config.yaml
hidden_size: 512
routed_scale: 7.95
balance_loss: 0.0146
head_dim: 128
norm_eps: 1e-05
qk_norm: true
attn_scale: 0.0884
learning_rate: 0.000911
max_seq_len: 1024
doc_mask: false
Below are experts of layer 4 (counted from 0) of a mixture-of-experts language model. Rows are named router (the router's row for the expert), gate (a neuron's input weights, with its number), up (a neuron's input weights, with its number), down (a neuron's output weights, with its number) and show model dimensions 416-447. Each number is 500 + 40 x the weight over its row's rms, rounded and kept within 0 to 999. Numbers have three digits each.
After each expert's rows: a language model's description of what the expert responds to. This comes from a sample of Wikipedia text that the model never trained on.

# expert 34
router:523481501496509452571553511495542482482425465522533462577463505510483453486543549491478497517469
gate0:487485426550468481546518474510486463450552486486452503472537535495477526466541471415469550494465
up0:496517424527514496575518468488464476498526466512475491484518501502486479458511473442465551511483
down0:504468541494439490486494440521539529459516507470498554525463540511424510399629557506523471409477
gate1:485484524559481499514511491496460536578495519471516537495503523519439568501529491468535443516464
up1:477459540493474458559499410562495497511526503520477523522464507459543463468480516571564470533549
down1:496512497532531532513440541626450530539512480454519474497507463468468481528542475512550454519487
gate2:440467485527461497512511425600540472488450515516512529546551502497472507370542474482484530464509
up2:533499538492480466425503509480455509485588451430487448421531551546525490509509492479533473519481
down2:542504431480468534511431518503518446549482442546489500490453447471468470556444448521492500581446
gate3:505533484497518430408470484548460494473514493497492594440468490505468521515542445455518528511461
up3:516415478532465544548530537515587530567471510535524431495506509506536529547504590518536487520529
down3:522477410418537545524476563513538480515446471565496477477450410521523496569431444526448501536546
gate4:591521540553497461515460481507429448480500486488456515437521495466464536540572530519528481524498
up4:446494463492508521511568518620511546431530512543549500587536500531513532487505474520523516502514
down4:490558522484585482539510589497412500554479462532521459503486460538564457521449474583499529496514
gate5:546483441513530529465504464514535509520564508448494556461540484440467559421554460457497520515518
up5:543502526499548472503506538536517539547530523494557473544494468517528564530529482434411529490556
down5:555516608537585430475516509507542449567395497476556506483474523448580551506420508466460466512553
gate6:554539501502543443492507507493468507519443458518489444427531473478458532468562506506460536437461
up6:484481544450486486546561521576530569463608456510507453449568440460417523532500516568511506523479
down6:508536524535472490461518572525517460498483462495558521527550494524607491542458443468533483585529
Spelled-out counts after the, a or of, usually followed by a unit or hyphen, such as two-year, three days, top two.

# expert 39
router:495496452507566445586546559472438514445512524505509507581450536506528523471501508485485601492545
gate0:516519421541457553512519508507514513465558474489456485500485514493491550478535464502562519467512
up0:523539465487510462552520556483492549423515541481531575516477483434487488537527516529513522491437
down0:488469496469442469556481465498512515457500512494495505525508415444504508605444403472499501439490
gate1:488547455508492508464500462518486458443525489500510537426478495514449542463576501530501489478498
up1:525515574456492520522462517416541550553522607469505495455496537506486464507485578451504498445515
down1:511472588534492535483509509525472492505467459503411429441445568553578509472547526533441565513537
gate2:511491488492473491477463467571541421465477521475487443460524538548505544519570472521523541494502
up2:533466509544474491505484488489482476544453434511537470527446452486501545518497475457490565542560
down2:546440405473500476478533532563523533526556508519593528515514444435477551470563529491572547560529
gate3:467428504520491526446511441540574556535520513510466476492533517534469554502538538510524493446421
up3:495517465496560493463503467536539546560529391519516480563476469523486581549465397529573510441438
down3:513534490492465480433494615528474450469508511500563510523483464454446513479500542583534479592495
gate4:464506428492494470466565456522580473433473494599528583489496470461528498523541478499499509511502
up4:531505580531465544523460555514436505523505549375506382463508507490502546508497578510452463457545
down4:450533500517507475522486510526457489500451496528489501456461493458481556488503459492523453560501
gate5:533532511478408509496490508510556609503461475517438469477499462492476580484580510465548473489474
up5:461531566442424416457486500503594496485488480525448525484494457509539486517505538462490501519476
down5:559559531526499414460523470564499507533483482514520496467542490563447462434579482459528530518477
gate6:547556471509475510446488485454477460435508474497417550465523518476449502422532491574497540492436
up6:480461543505504475550532478525562550520508532437575445506513498513495527569518532437521459464549
down6:503486553453537517544575469466545567510525492487453456511441538519540517488416493488437505509541
Quantity words after commas or verbs, mainly most, all, half, such, two, plus appointed, elected, birth in expository prose.

# expert 26
router:497532526519559436490535516481468496448574495516467539626442609523516524477478469559518455508461
gate0:450548443504493560525480550569541420535451421491487507461521506501438567421540589548517531483472
up0:428542471435522533488462496503506453502532433540452498428496416475486521440483524563550441497491
down0:500439436523427465422546445519490559509501491451459464443490554490500447437626481454485498503459
gate1:459504485539437508480457473423491458493519517468532487462496505516540525537546424502487513528546
up1:501497566443515512544570561547515542439478491507492463538491463518435503427493544448563515496500
down1:499487488504562511498475528545436576529472453521436522538515473465604510488453449535509414497553
gate2:555549472574477455497523539492473477536491501494481506551503537529522570462582466473488510518432
up2:560541511569472457496470560426572524528477498542474521605490480411509527515521467521525502554439
down2:502502483486496484547533525492563450507507597493470467539471581492498467466522547440474570527465
gate3:524603494489549510542479449490567504467527426433502563527484493480507550469522486498532466522545
up3:501377540539451511463499532538471484503507575532517448399531510561480480535493524534461528496444
down3:513490483524494480453433438475434470494470501557509523494481479581515564527581503430507521505505
gate4:456503552543489444437465477471469498444511476487532455503450470487498493517538451541536576496456
up4:499521550520541482464456515428446490449519475529519485528407462498532448534489456517529546517487
down4:492449523434388489508500413499500532454569556438470484511523509526469425429661482511497462429460
gate5:517506571544481434500493517476478496492529538474503468525468530504582509492547507472542480487481
up5:432511407484519504480525466542463496483527532497496580433501493484449517505491498501478558465540
down5:555529539526541522453518536505510517472481424545489467506559485453485435517420443571534436485538
gate6:515494463522446389529473506568427468487534457520471457453540523464507512460567517450456566524504
up6:565463470524446402485468535482521469513536459559506467541473453465550511491502463513455536570489
down6:502483481453460525536507508485574530524477569505435584500481531517492477541486560452545505505404
Single capitals like A, B, R starting names or titles, and nouns like census, county, albums, often after the or 's.

# expert 60
router:509491416503472513488477542594430461490435456505503544506438565487499502460523427482512491507536
gate0:518537492553507482483493443472508456524498503458522521514539553479484545446533516526450524585484
up0:434484509489455514485519533500487513463508494557520463488498425522488488553508465489557470436546
down0:482484504513442492519495541446433555487498594543490479533429479486430480599479565464494500413528
gate1:472560530475533545540620562516497515463553590525474508463508574543478523464554446475488390428608
up1:448535477427503511584530512527527584506501402542439431513482532509480482505538468504480432540521
down1:496534529512459454465437494525566539479464531536524485488488531488534455424530512474475456600433
gate2:495542526507492520524520451435496458463468483495498494535537494513462529498536457489430519493445
up2:514551457490509509497500478467488483516463467521486519588495484492482491469482459476437522535420
down2:462516445484479483558501440496520467516483489480470488496532482520530537448511445506531494609487
gate3:477492498469517533498527545481529543473498463530498462391483502493440554480552459473448467565525
up3:432560529475521488455438450517494569451446575492444462541531438485496518506505446559460530543459
down3:437469512536482536579563469504505496547560511546540467594494498452502505520471499467509448511527
gate4:462541564556521504464485487480501484441440498486475444530518515480464560494539456506412481474458
up4:554440487454473488555584413556493502484559495477534507436513498554508522462540544490594479522475
down4:517459553547479511480528530484520558475516508559490523504439539489492435533439528476425482456541
gate5:515550536530501480477494426497477449487488453481536498524521515541493538444523470493484572512478
up5:493532506496528477501471466517448460555467464524525504575512525529526504438467452476488571557475
down5:471507484521459449527502425532519448510529479490473513465568495498523495390516477529550505590454
gate6:529543450525470505497509430454491487429532475505552462456544494531414509488558570546503548494443
up6:470480522516433414486493484473523457487442462519553466538497457611479506529513480477532485465533
down6:553491481530485494461558479504577451500502481485512457507452466522525424550569560487549504513419
Male first names opening a person's name in biographies and lists, such as John, James, Melvin, Philip, Pietro, also "was", "who".

# expert 5
router:507545480510571565530531539522484521496454645528499478419414451485473529553510590527495520500491
gate0:405508416533528527414573462493449479521469454463549441451513517549430556487541501474478519434473
up0:511504588425504438496515503478582503531514469533444448566537491482518501507561419466542501498554
down0:535549535537510479502434540453485490487515517511443510553484498507586499631546529507563483534480
gate1:552505510538433479526508502552519531496503472485475514498483456471518545491561545450467457530490
up1:449536413506486464491461528534529407533540509520497380471568592557502459534497482480531481500448
down1:560520456510449479575408497501561442497478465601513517542480541497461474541560514460494588507470
gate2:535454507483377531522478512582488510435491556485499550477513509510552505446503452522495473502562
up2:497482534500598504507506526468506545544494382545507455527506496508454510493538494468510526485492
down2:526449469517497507573505517597532464528529487508458550553502501507628487479424477505522563472521
gate3:520455479488423438544531508543479499440540543482504522473511472494517526419493596523528550474505
up3:472469485492514428572537486490469532507554463568450482545513455473490483451493510487556473446493
down3:518478562506481523494479520490550425465541538457512500531497523458569476446357514483479471523528
gate4:560502563601422484409448442551478453488541480495452492488516424512497526517521508498507565483497
up4:420434470438538475533555509439519554451507466482530477525509588531473509456519487470540516490486
down4:521499470568520501499488490536491471593514440513464532577497535468565493462450449493493602495544
gate5:503534515486514482514476549576518509469419498440513407536519555458484547509564591515443438464514
up5:485489551555494480473500468459502457486485425486475486523494514581434534481505427526587417528494
down5:459498456538483531482417574483494503502515474501492548543519499522541431516509565465481573514486
gate6:497499478472460490450546509516509507469474431455514500477507506466448541509557463442546499454533
up6:467457511543487472491461477446483529494452477520485493559463513546527493493531464466514479542483
down6:529522498496525480530479514516492487506547442512423555548519558473570486499481497519475556482539
Digit tokens and pieces of years and figures in tables and lists, plus commas, slashes and "and", e.g. 32, 19|97, 6,15|3.

# expert 24
router:446536500455440475466493467543488504517474593498496586438478550508489494512494463585442506507494
gate0:484466508474481528479466456523535496439461527412452559540485492476466574470539519492428499443444
up0:529525456538468525468465544576525511516559503488499379551532497566433476532514451611559501565541
down0:554492505489560572514524487461542498562434544526510446517501516480524435538395464490461427549533
gate1:448561488523478532533477451469494497427450508430491554526476445478436586495525493502534472475452
up1:423525498552485513550511432505515531501424508465461562510518476514546489477509516513559473504445
down1:483472426510519533468531533472484511452487509454513533494509548485494548492583495551480501466449
gate2:520437546467551480560524502503521573461497449481477491531489551492440558503580549476567419462511
up2:469571518453382469488555543554426463556533528523580449573582433527490515521477515566463504451519
down2:523475512512507563513454500490523477573494464503465489475538438504501483485463416510483513529488
gate3:494542467548492520555522451514482504460466517469448418555563488500438589466593525564461491452482
up3:493521498497505541465478451558569493527474476541498417458487468473452497456512575468496515540434
down3:520483553508494428501497546513453490471543471482493534474498465490545425542560485526511504519428
gate4:476463502528483473476506476492519497483500493518521481559500541500481539505525440478482559443500
up4:490543515521436534494512470552457540511520537461480549434506408484484543506558506511535443450434
down4:484548515473497539456493463505487480553553446460499473548491432530432461485401482441439511559498
gate5:454549540573462518533528473448526541473498448490417462463388479501450570467515478483460457490502
up5:456594527560445508513524441415518539472425430540435517467423487454514499484473519462411496519528
down5:427476522507528520526541553502447556416496521453526484511481500536529511486629514518553501407465
gate6:466533506570528552508459476476531514487530450490516476538517548528472575486548475480500442425551
up6:505499545535531581519484495412518440468519437535501547427470561494518489491512437477492470482569
down6:523499431564530489548521502510460493436461495488543547473496537492531581437547508515514465498523
Pipe separators between table cells in filmographies, transfer and election tables, plus colons, possessive 's, dashes, and "Genomic" in gene infoboxes.

# expert 63
router:525524563456489544527551475550554520533498562528562444479494624499507475518485463463561510483525
gate0:495527468523489440510560463479497521422480531459506447552535501468478517501558551481493542470489
up0:548491486497421603485566462511564462548513438463519502468503500459467502482488408466502473512511
down0:506537459583594486476487591502561445534497495532543534524539547418554437448556482536532484527560
gate1:520458480502532486473463456469452459506519557461465516549542473518474551542548495506531502498454
up1:539462527548526540496471446485461488540538593425432526568505533565513451518455533511549536446474
down1:529490573500456548569510526448509493517559502490458460494449511572536609522511569429519503515545
gate2:559543488493475471522575490510539524507507541470503502467575486517475547499578542545444448481520
up2:568519506479527453535566515471517537537569566526497515455487481540521484529482590553457489504519
down2:467474491527458447535506496534552472482441543477470523414443538532485502576561446463499488485433
gate3:490527506535524512514458421416513470465430499484505488444537514483451595561574500468542483507477
up3:436491595506458497540471521464516582508473528533566427456481414517449483562513456493534498494494
down3:500459469479532572535479574453495537527460581500515451494459410584496478536502533498476482468465
gate4:566553526518475518538484495473483484484466551462513501466527430510434575482585545538514524467462
up4:506497544550501508513448519362526451473489612546526497500455389488484548551509541552523541490501
down4:525448529542480514516521575502481494551484553527504440454474452564469493564497520480463485527473
gate5:566526472507491501427509420426475460521492519482527455431514507523419506567553525428451524484443
up5:553524575471528510457516408387403491520470464534548515481491502515469428591473528516435493532434
down5:478477525416426484533524495503469469503476605492446515481434526575439465516539503420518507505472
gate6:475485536486482490507494414515515495492464501472531545538472462468454547497589503478495516444445
up6:398471530412468539428443420453568520566531463431552517541475471440460466532484502471488548467388
down6:486533467530519521451537459511480481443461501459537499509475460526465464526499537521491493519484
Was, periods, so, however, before and born in short biographical sentences, plus free agent in sports player articles.

# expert 10
router:467527489552465458581492574497457522554453582507467487597520461477504469489534448518508443498507
gate0:554545499567468504482534477485479561507494469524523504428475524525490575441556464559543528490456
up0:492530506426503488470449484523543415473486529485452528517558507466464490558475547478420496505484
down0:514534537527470510455514574528517430517522550540525437525445487520546495540526611469456503501503
gate1:560562544552474512512482527477496517535534530421432465461543489528474528472569496496461517460526
up1:507523428526501516521558513469481545530471436468514471484486572504496473432508505410592505420522
down1:519469495537510434492478456455479595505448527405520524485555487499452527513517482567577536504523
gate2:498538543597456492548472486509585469446516567484508482440484514475475541560516508530552457531444
up2:466524437540533518568476507545546474468493516480486448586441529461526495542506521532544458516496
down2:564561523536477510539451533490466484488559543530549443469436490521481468542446508444476487495506
gate3:500585498441541453488460483515513460467494510533456448441568456475505578551577511523499455498446
up3:497512491550475523504454526515556500481522536450508419470528469452543523535527483486586478464500
down3:423530496458502553494537522471453533543490480442551501458518480503446472458517554573499515504518
gate4:478514557468515490502544503566504540476532528440545452470516516462436547412577440481546502483511
up4:544471487555503545493503470516508475503482505557504534493484494487478544520495495464496430500509
down4:516527526508449573449473542510468486609509562507560515478494553582523495475546604529453490508539
gate5:497494508524445527576559458510513467460515528508574559486510525465510550530562430465488447480522
up5:503535478485541487492395491467468465441503480458503478613544543516460529481491525560523462498486
down5:509569488551520508546535410470504512489449522479501496480504522556494453579448495536469461481434
gate6:498485493563451468494531508503494447515511476485502541509499483550492543543547479467506536456518
up6:471570504506545466435406515549463449481426535484470460526535536482491571494479518576492494480496
down6:441460480521501547467480496483536449484482520506546590493479564538443380597501484500456534561427
Verbs and connectives in sports biographies of a player's achievements, such as helping, led and worked, plus that, as, while.

# expert 51
router:477512477534530523493452444521557545567540538518463436488488523492485499580491393404504516491470
gate0:480514579539464443483506539590497436436491523481438519495538505526490563491546507499434524437462
up0:508510561509506487452508517546481392472530594448447462452467481531485534555498469504428533484489
down0:483523529453538479533529530541532445486475458551474506490490520507450479504502524495524452464528
gate1:504498516474422533525475512490586530464497485534475435423536440522389482553559447558501439529396
up1:481498494530523494520516512524490477534421514471556482603511557452551523528529535450532529464603
down1:535523527558462534494497460478489593542521563462481470533463498510510496502581511509442489497464
gate2:473551500484379473500552495502536462448516483498512503517510507476431538480553538496524544489462
up2:475526526464399503516542522527504439510578484522499498526464534495427490525498535496516472522491
down2:426516555499477423542537541569527488505454423536534543509504506516566493488493460543516518506471
gate3:454473562482450527542559461491497538452484489424466546506551527485430605504589477485513526518495
up3:538486457556478417474444510472585491497478471574487495514431502480532502485503486544420546475447
down3:514495499500450550516506490470548480567504541546529537413480463504469532521530536516540467512498
gate4:497542470521404483530503482493479483458510524457499472496538495524446553418592437490505471469545
up4:530504540496462467547552536546439497505470505466500521515506545497498474444513528436520494478619
down4:436469480543515473507509490504402516431494464541509495393472471573476562514526516467584456470443
gate5:445533520480428444482488467486518493493469446526505478490516471520460538487531506503486505523512
up5:474575475522509578512486459553490498493456460490479470526529480399545516504497417519507473521453
down5:509501564483487502518529469505537491471507514450535507444529477533514492528447495494488450499537
gate6:448537510535416525519496446408561445531447493482491429492485548525443511526526520464521492489460
up6:405513545544485528532530528411529419546484484468505429472421514507449476559487547432490501545482
down6:415505466441545439528499502593531489552484471504528503513506486491467524452477474521522458436530
Mostly the, of, for, to after prepositions, table line-ends with pipes, and coordinates °W/°E, plus oddly split name pieces.

# expert 11
router:528547588430540466495541497496550550497479508478520530455497529477484521524520480549458512514498
gate0:482489500552497502411443463493499476485471440466453469508441480496448566451573421588513547465446
up0:481480495500527516419443480496509495512473441496473487500416471489498517432525394636492565516453
down0:445515497475435450431506418507427539399484499391519520482570566492437498479524447487516497462455
gate1:471490542503514456528529445518531520516472451482494484459531492492451555510573490492482506477500
up1:536479540489582489499498445489492594577481378454531441387519398475470492429532467516475487536586
down1:492523479457529530488512460488457511519447464481504493497480453469497533530601431539546452462511
gate2:508525466538483492470482505497500439455528451477480519516513521516459597419571478555482584504452
up2:510501502523506475450466491512531450472513465521479518487498518516470531435530477616466587522440
down2:485515458455473493433496438550492504404504553476516565491523502497455511495544451453524467534453
gate3:516510461503436474495478466529529453471509402459461512472550503529483507453567520462444532495396
up3:445490554549523502541518477428478552478474622546457532539517509504551543517495518580525470449496
down3:482543505521544504543500530528488509455526394493521417564492445449478506464511557516456544487548
gate4:529482552499533490461459496478531481520466558425450488469513450526418567453554495569536518478510
up4:471463512448593497531521529515558427523471532473470495497502417559476495504510552540515490505504
down4:484472510531538503491530486541471497486489540386521496464562527450516533474598470430469463514520
gate5:516438528440513441506445493509579469523533552517517460560509507517470511522593452457564536520524
up5:514463459524495463478445500588431443541443568513507453526440507513448471466525555491512570486440
down5:493552556528526458453506521477489498464443491447501463443593497509522488461433518448513511500479
gate6:513513510543486481441387451447572554450471535489528498460427517495508592438539434526458515456427
up6:499502517523527493458365474458582582494467550524510527473415513488560543450502431554457492490439
down6:419483506485431441459441469490386496407483514380531539492551524496439516498528425514507461475452
Very common function words such as the, in, of, on, with, and sentence-ending periods, plus °F unit brackets in climate tables.

# expert 42
router:505485545524587481472477475462508503493561508545506600434466446496463502503476499535500533492511
gate0:513504539528494501445543439462503498473553528496443490514524515534473533488515515484463538474592
up0:492501458477501506561471548558502502484447451445555510473502522478499514478534468491539438493387
down0:508574459452556547559497509456467541468413506573428569478457485444531496508480518490478476518482
gate1:489537467522481481542536468507531533505503472514467472531567443495434572461534467525527526471516
up1:587592466554511449490478510438528447475480545505473474472475562482457503505493506460535461466514
down1:497549438500514538570495476483424489517442583590536500540522571509493516553452537485436519486531
gate2:422520548584456478489472482517457515447477510474528448552476502508416498501535432471510452534459
up2:473486504457489566539508467468533501527494560491441576481540561407485493513536571448514493426533
down2:479548458487551506479472483503479472494478550573490467492423544475452459540513482491477554459436
gate3:510484511515467526466459460470527465439514511490527474524495490488482512489529512461480456508557
up3:497527527489479546589539466524533498479511522487554526568458455545438521526457474470468434459456
down3:491526496519521547525447570468489453434490576548459422482494544431513488608506479518530511457505
gate4:505524537512478523487534447536505445466558516430455538514528506511471529457524519488463566498566
up4:531497526525488503463522479501474467501517490520496533503471510517470452506458523468498561537590
down4:499443557520492462471468482549541493515565499444551446538568512560453528468506484527531501460491
gate5:489472466565436536555549503535548496518500549524472481497563525514435559551545454477469520422513
up5:519407480407561464520449483439527512490461507501392508453475491481554481460526470534483416539443
down5:423461523467456597564492484526517491416456535559529489489447476459566541494447514539545408576555
gate6:474520535577498452511544446538445501466529505477476522523514496463491472457533554527514486482530
up6:526480534469514495535517483503514532523495495512473582452516546498463583496548457454496491439504
down6:464560543486539552522490500469488484507463540569500500516444587485453528528439477460500537494457
Pipes beginning table rows, ordinals and counts like one, second, two, day numbers in dates, and adjectives like tall, -long.

# expert 43
router:483441546553528507501510561547524489534490607552533552625480441491519513486466526575416460514452
gate0:503476487562438507525518500470566518499513503555505519493548541545440569556579538491549445504478
up0:363498468482546489455491469544527544535537540521500450500448532567521509544487560482573522512490
down0:532440531548518447494475461447590472530498492514496486531447520506535443481414469470540528442569
gate1:533520504509494519513483506541537435451506466485440482491508512486470497462550511486478498476479
up1:564507490490544447508478533518417472494518538517458471551524554465588547501509532543462535476454
down1:472478440465489526471463510532513475466534544522519499554522537528494459512577571467439571517501
gate2:485545493539467541473579474490546410459517482523497491513515516497475527464555438502488495485448
up2:504426525455489431497462471526464609509513490465513494464539475519485520541516527472550501500548
down2:510568437487536545564555525484476518565507503539541528463505498461497488558445566423486443528499
gate3:504515503554530509502522506486564468516512474501438578563449532507512523500538451547532504496470
up3:482505521555557518498517513468523433535501495525440580592418518493549494490488470561555484514497
down3:495415581514456471474443531491545534458492540486469474571503499528538462448561438479486512418451
gate4:507533544562491527352473512553500570515518520513473429478539531466462531522536456525533468497521
up4:542492539423483496541437504510481464486482562488445567412476439422465538463461509429509527476484
down4:490505491430536510623566493515489481492476428457502498458521446491504520499554458624617475508573
gate5:514525500537494455471527469457530485428477507547505502500494510455442532446543478478506442444510
up5:497548471459534477462540510470432478462503530494514541432484475451484502357469486565526429503525
down5:505423586534496427469467432493512493475486553517528455501486524523477455471503415502484528486470
gate6:549546527562520486490517461513547481478474451435419423509502490539441543482540505484450495430520
up6:409510527482538492483575515494514495478502447514506492515462494493472521476536408537465490502475
down6:485509450453501438541549481547440526479531520424478518567500497497523505493530508538517454556557
First names beginning table cells or titles (Philippe), the after prepositions, quotation marks, paragraph breaks, and words like Minister, Republican, local.

# expert 31
router:487456496456407565517526498522443573475490540529494478470517490487463468569462527539468499507488
gate0:544447393530504537508540461487529507449468530475527507477542503556421557522570516527463508508503
up0:488455486520465566457491464485511532494510447550467487506565445560499470515484474554447449572584
down0:476548544496492477473489475491513540533535497461471491509484465498411524445492529456469430503497
gate1:505584475537433522478486410479518480483453512466457534475488494457492588467592503505525551442509
up1:498464528519474450550469500501379494454505533500507552523475527512491468458470525491518415486510
down1:513414463617431500443491472546431497542517523490506475410433513520440492560457547544502479534464
gate2:504510479526497524499448455532532492472494499505498510507491566545466569492583504464501493465471
up2:456559543463531515482471572535522492506507464509547550487518499417509601519521535440439532565499
down2:543582529482534535574559532547520502527450457494455496535484432432502470548442466434487469475549
gate3:551549455514519533488503485512465466465441496461542447492438518490436548469549511503547555512552
up3:459447589496506466537494496501531506486525533539463514497573482519508505489531503482463463463429
down3:502519470544512467576470486513486512433431525541531470591476461489514550488462472456498594522611
gate4:522576406509439525481484482547483478372497458474497523490498548507439533497549454478497553505530
up4:458427623537544460497516479447537490584472572503491497487514478474511502484503527510481477462439
down4:509483533559503484544506504518494500454448552524501491574460506504540559455447514466435568524617
gate5:497525502523502498509463478509544478518458488485499467477495544489466598478572475417485565455485
up5:499489484525531432437544499530543485500517485540546520495498503485457520519542473521550401551532
down5:533517489554525437540533556480474507392502492487450502495447569456475508522479490515526595517564
gate6:516548461487422512485478456458541470446488465524524544391475541530504544556565523483529512484508
up6:491505569572549470530518507547482475496446568460469439581536494498451500436526521503458421461439
down6:463487474550503442527479478501497467466472555517490530540485532524514586536422468450499571517587
Capital A as a word or name start, x in Brexit, and nouns like satellite, international, access, series, often after the or a.

# expert 32
router:514464447507536513514524415537500483551587686513535479500491469503467521457541486432442542512533
gate0:521503532543484465504476429471493557468490556485476541482531504492465550462548468542464534436531
up0:558505510520510453547519440474503529481442528492529504496526497534494522509494425519497528435588
down0:531549596510510477561475449532487528500493504394454482524562465483458518468629534524470501548448
gate1:549492488525481519507509409521500553500489524470465470456456526509463536541525513503598519485494
up1:438526452533502506515496419537428562516537487464552487521502453519475548624530471574548539515519
down1:560510553496522413506506556500511480423512507502543471577470431498512537495503536525434496517516
gate2:554488493530478494521521465524503455471488492505484526519478488460459555525526492476530469455472
up2:481430535443489474518536506533465475490509503576488470490518471504496432540490470469474513555495
down2:577505530485461514446516494490493581426477504466468458516442526448533526467572461430537525534463
gate3:501447463534480451505552452499498558501517479478556512496578518447432555530526486477537411474487
up3:469426539503497453523498557502476564508491529479552536471549491520532442528467473518477491482408
down3:474493430509431454476522456554519518446496469467460492538506489433552513479557549417509527465425
gate4:505536532474493529441498449468508465439518513482437536458457483475481551478580454531458588446527
up4:489429449550501502501555489509442518494502482538431483530550526498513459459495440529517473462515
down4:470455468576484490528566466528473565526498510465483518473554567434487509443567408451509542491522
gate5:502512483526539467533500485472567502473553457464526501540507485554463551511560570482536518443501
up5:506427421473467470429442504495471552491513492569526545439492449509507485493500485532526518547440
down5:440554484497473498567464505524488447551556470548544473511460544498525529485408490485407517476512
gate6:468502534531463470485512440553533479487567470470543485497482466517476522507580558549524486431492
up6:500507508520455446473559512510508421497564461508561431547446454535476451580480489549484501450437
down6:535501542476499469502457456493411558517454476429494425537543420469453471462592566486542446478545
Words like first, won, lost, Total, At, From in results and coordinates, plus the contraction wouldn and verbs like paid.

# expert 2
router:447420484490520385571520451438478522541526445509503462515541512496465518468532453429546459490519
gate0:516488482503486546495496534470499526505547472576579491462516459497485565501525504485479481444531
up0:492550481541529496473436454504575543526529494424537537478484426499513528506502440479486435497487
down0:489542445528426494514482427550535483500413423532509514508513552570454521497456461504469531519476
gate1:506540490520452509467443449503524492475470522491484518500515509494504537542560476530439524558447
up1:540484476487537491509453455388609509497470497485470562561474498463566455543546473556372509535496
down1:546483531472429483500462486474488562446516510444399498502556489496479491526468404493505482520456
gate2:496530473532472530464504506486514495512474453499485573517576537485524516468543456470502471455476
up2:511470577522519521500477427520534508445493557503482396463517476554451490513525532474540532518508
down2:580507520529489572553458575567550438590500439505541436505430487553536484483415553532469522470564
gate3:498586480496433444460528499515515459502557537481517546553492560514459539450531471498484442443439
up3:454586450481471452487500544480450488543530515536502497529452516543506494474488507552419466463469
down3:454484523436476484458537393434512566387507494478489485519603471449533493472583452452508428500459
gate4:556500434551421550483523500456492499422495525483415512488511472506476539525566501518449475429442
up4:499460595469520496552526507573441458511577456520521468507459455484451506508500498518473444499573
down4:495457547475511534551467520450490518590468502480621507465452572545546421470439597498453546497540
gate5:489546462572430429555448500487537496472505550477484494555521462510471543477517527526476554462439
up5:550482538456518592461546462521493511471487482482490538467524564477511506528516452456562456554552
down5:502562421566540529523492509506507433533525483525538484499436514546499499556470562499462499474483
gate6:467496484570502474503529472498452531505537538527476548515502541506504522541554512475484484499559
up6:544479554414472514470504495545510489501445464467496462452515502477468525528515482541533562523460
down6:480458492427508495467518586557503501524457514472504493458471424511589516496508525546455464481541
Mostly in and of right after nouns or titles, plus some for, during, Silver/Green; examples: representatives of, underside of, Silver medal.

# expert 13
router:490508586523544447490496521512525524495515502521494459452474491503536490506497528492500470508456
gate0:508554514490453489435535468428455466519553464515464477536518560467469562515563529501480501427485
up0:539443497502545481514450452541503576399520597482509463552552409518520494524532530542509470485528
down0:485528528519505518577480580552452531519442445465480564539554510456533508539466393505545412465567
gate1:515500519489486377521504523530503507428492557507477511513503505545465535578542501460501557484481
up1:492426470505505398521540541496510492558607560477489438476468564560435468516539477441546494494542
down1:458545543501510528473495487565504515519504489497520452509536506530503446601453465522474481417488
gate2:508454552480521478484490455506515513488525484513528480502520451540448579511544539531500515462449
up2:479536415555471503556479542494475480496517548467517523531525495492499478540505462472415445504537
down2:528458449499446480486463460497518454549514458536478508509549480539555534522477396438479462501481
gate3:535534567461454486558492396450444464500534499488460453496502487576466529492539517498498505459478
up3:458524439610475565498425578495534485511444464482504548493459535483513550521516467523492559537470
down3:555506471532456451481456540448505461516474452506515545501526493504495512477505474564539502458500
gate4:475564496539476568453488443483431469515492514502498521494493529490476536480528567509522473434447
up4:563413543445523462478554541519634530489440485471586444520527424483503500549506462478488474567551
down4:502470560457562504485469520514465547499485470485530534548509541492488489529452455489606469485556
gate5:493562556535468483514565486432463453483497490502507456508546472462448576483553470517540508421480
up5:525549467514511519403555554478510488583448432517521541507521574544506484491504385531513518558552
down5:491456472515527444441516388479523539452475412558450490462536568517499478460475553437519532488484
gate6:465499542484428436531496455495489444448524536487454483482476538475412519424544474525505426448447
up6:516475480543572518478482544518549527496466515508541530544459505539526529563498496459481561552569
down6:517490471491562519513476509433523514509503435517487552562536459549483474498469429486555484464476
Given names and name pieces (Robert, Sergei, Brian), York after New, small numbers 4–14, and word-initial prefixes like pro-, diss-.